{
  "n_layer": 9,
  "d_model": 384,
  "n_experts": 16,
  "experts_per_token": 1,
  "d_expert": 704,
  "d_shared_expert": 0,
  "activation": "tanh_gelu",
  "moe_layers": [2, 3, 4, 5, 6, 7, 8],
  "router_score": "sigmoid",
  "normalize_top_k": false,
  "routed_scale": 2.0,
  "balance_loss": 0.0016,
  "balance_bias": true,
  "scale_expert_input": true,
  "init_std_router": 0.0185,
  "lr_router": 0.0016,
  "n_head": 3,
  "n_kv_head": 3,
  "head_dim": 128,
  "vocab_size": 22666,
  "norm": "layernorm",
  "norm_place": "pre",
  "norm_eps": 1e-06,
  "positions": "learned+rope",
  "rope_base": 10000.0,
  "rope_fraction": 1.0,
  "qk_norm": false,
  "attn_scale": 0.0884,
  "tie_embeddings": true,
  "parallel_block": false,
  "init": "uniform",
  "init_std_qkv": 0.0194,
  "init_std_o": 0.0,
  "init_std_up": 0.0194,
  "init_std_down": 0.0,
  "optimizer": "muon_variant",
  "lr": 0.00812,
  "lr_mult_o": 3.0,
  "beta1": 0.9,
  "lr_head": 0.00923,
  "grad_clip": 0.5,
  "warmup_steps": 200,
  "schedule": "wsd",
  "decay_fraction": 1.0,
  "decay_shape": "linear",
  "final_lr_fraction": 0.05,
  "batch_tokens": 131072,
  "seq_len": 256,
  "doc_mask": true,
  "train_tokens": 660300000,
  "steps": 5038,
  "dataset": "wikipedia_en"
}
Below are experts of layer 5 (counted from 0) of a mixture-of-experts language model. Rows are named router (the router's row for the expert), up (a neuron's input weights, with its number) and show model dimensions 128-255. Each number is 128 + 32 x the weight over its row's rms, rounded and kept within 0 to 255. Numbers have three digits each.
After each expert's rows: a language model's description of what the expert responds to. This comes from a sample of Wikipedia text that the model never trained on.

# expert 2
router:134155102131154134118041082093155096193140134064116113074149121093084142133130089167096108156109151099103169138141137093187155150094133101138085143104140075154171135145135155202107087135122070160055113108122129042173124100086119102090129134137179075094111132127190126183073072139143152069133090081132154104137164157134141118087181156146134086139136125187151142126082168112113115118190
up0:101149174145140130143091124152094159175099209091097132105169134134121158105135120147112150127123114142132173074111163099121153138063104135109088064107130091157153165102076147094144086120112117081092122081117082121147158113083167107082147143109114123146121099141167096103128134174121124115157066155098144137143125110155084128133112086156131117090156190085174134114048115076136066130118
It responds to: Nationality adjectives, word middles. Nationality and institution adjectives such as British, National, United, plus middle pieces of technical or scientific words like ant-agon-ists, pharm-ac-okinetic.

# expert 3
router:078152149104123133117147169084086130110072116131191148097119093101122199171154171111164125096135125150158087070065119142079160130096101030096074113119175183112090136117177111114120146081126151168140126188169098092199088185121126149077130138099098096133087139122152179135160123107114174157132063145094168116098142135121093091139110152130111198115105169152114123135121109154072140170103
up0:091185108155123153074149114093126158190168126098116165116086098182142173133161149086124139126111113112115142079093091148049085094143075076106128201088104179135149105137123085149169081073140124116113142125109082155192073087107137103153121141097108095127070182128164165122127155150142139132124081085128146137161124110157140066082133092126122148111144200148116123165125114170101126148107
It responds to: Name endings and institutions. Final pieces of surnames and place names plus institution words after a name, such as -ford, -ville, University, County, Yankees.

# expert 12
router:153115177164141104135105164101087158158078117123141120127127127120105127172130170091131165137106102113066104138103190148113073132140128108090151116125104065168116041139141132160105111125082152117151086140099139132149152174123161122122160127076161098154128149139149075151144112124163150115120087092088160147095137198100118140139169126172073107140091112075116146097173138133093091147148
up0:101123127141148145059088177083173124109119130117134148112115165146147126092095144150115074143149136117126145093130127150152083089134145149140154113111151131141162192165128149130198112135146164153114099074132110076174129094136150109130133096142170149139126121111124142136156106114098122108123114137100150106071122088089113125058147099133099125195120164131119162166093141059181138134128
It responds to: Dashes, brackets, capital abbreviations. En dashes, opening brackets, hyphens, slashes and single capitals starting abbreviations or codes in tables and scores, such as US, MF, SEC.

# expert 1
router:135114210093141121212171116140119169130095085154117130096115176107111117129126139098068157133151166104053142147120156145097148138052130139105135136173083160165080110195155137140115145132165105115143104150120131111146157122078134097130141104131143181097149211126122146074145127143153150073137078127139151139117144155116118099099133107187106098133113124065127052179099132089107175102098
up0:130150194151138093116134162151161159135135046130104163026090132138076147107091091139111147142152128061120093121133175179142165158104121116161139103122204122121070148155228201131120135191131160107183155101152134105065118154140150121129125122138142112138080155144116164118213094135156153145169130105083058088144171116156071151167061098129128118230132130125140174121104106102141106137128
It responds to: Determiners and possessives. Articles, possessives and number words that open a noun phrase after of, is, with, such as the, a, his, several; also first pieces of verbs like r(aging).

# expert 15
router:157193150145097140156094137110121165168158146135135141089098113160109098114085151145163163163127089118120079099084160136084137100121164069122112114156143081136112155138139075163103106102167144100151104159172090113125127111114173185046163108167145130126148065124137156156122192176095145093125170125124122189146100103110103147108103080123110122107102135141193084103117153150136074104106
up0:117120105111148106162145151181108142130100114081133108101138120147176160161191108180148128136083092111155149068137116102163079137107173085123095066134128166082074166063111160135078125098140137076121121212166096134119150105122144165127095142092111129251156115108150099162045111091100122152096170169154085118105146192125103165124141086204091155160118136141117111174087146080182239150112
It responds to: Content words and suffixes. Abstract nouns, adjectives and verbs after the, a or to, such as same, support, due, prevent; plus word-ending pieces like -ation, -ing.

# expert 13
router:171136162096163127105102098115085153103123131156166134166163135118117123121154094182131147181083183098101148142137133186079138090105144086186081132177150105148141148193160139145114083131139113156152113174158115114087176113105126138058111122135097107134112131121121094150152115154139106122143131081151143086102165164158133096170154147173072123105137141099117142199104177165113097089154
up0:132162091140116098183237136129162131108142126177135116110100120087156059106112079162111141162180152120143093129175155082074137167118120097126117086151176128107178200134096204110171157101111088171107086134108090146097148105153134121057139083131154138124116093143118109085112156173067150130164183109191165056095133090108157202147075071162152117118151145118145145142123169128189158123144
It responds to: Verbs, pronouns, adverbs. Copulas, auxiliaries and subject pronouns after a subject or comma, such as was, is, has, he, also; plus -ally adverbs and relatives.

# expert 0
router:170224109195053174116135109105111157129112109137143144124145095130076172167125134145092150124093159080176160151099143161166216132116170118084109100120147137163111040168167121138119139134135073079124145115090123119090154138114123141124084142135123149131155110074128205099076104116156133104095131069134242087088156138146121131160060145183119132119141166131126091101114145149095099171063
up0:145104105083197144085120178138115100105087166130176138111083102128102109134088076102096134168168127122161158056090103055092144096173163151143130102179079129180062119149208128120116105144179123137075127075161155140136130177159113078076107143121141118128105140121096166040158108083173070078163108106119114131147151101152095132118096138121109090072132081125095152161090095156122150080182
It responds to: People's roles and field labels. Role and kinship nouns, titles, given names, and field-label colons in infoboxes and lists, such as coach, President, son, members.

# expert 5
router:189142164154145068143144064076131132106118137095146142154133134155060190176113155187166127109175169136075105113092144142148135135114118036086082079106135143140137160075111118167124091090144117131084085086126108076123156241120153151073137104107115166160117164197113083116123125109132127089157085097139143135137113142100079168098080104153116134085115154145196120171165126171015131097135
up0:129072116103093085147173076139122136143142127072086085123091117158121140108121146108130149164155089097109051066061110147118164168090111141167187101100116142134102157107149112121154133092102195122147154125179181163102118133165123158168104108087108092100132214122117113118064145134130148128133147164167159120203156082154159091123093118117136145146112150144120138104121082117132112127112
It responds to: Common head nouns. Everyday nouns and place-direction words right after the, a or a possessive, such as film, game, road, station, North.

# expert 4
router:128149110094123148124133196100073122101147132136173170129077105135112105160150145096133151180127150093204147102089130185156092111118131118121130108150177127101087113147104158097131085153197166126125106158224103142089149158126171171165074109120040167096110102163131119171129130141104132070121120158131151119128112141122145179177057092093117079121169076122126155082161155170136133158126
up0:158128149084150176129175112110144094050166067108202157115173110149121115162097167200149112100178117154115158120169109129111147151105065110128113124117078145163157121191078128080131091109157044169110209162143064133189167101186122080180104139180119126134117133088150145114127122131078178141095128108104149167107112170122079189152098108196087176127112065108149108143136108153198120109116
It responds to: Vowel pieces in foreign titles. Short vowel-heavy word pieces, often inside non-English song, film or place names in tables, such as ou, ai, ā, ame.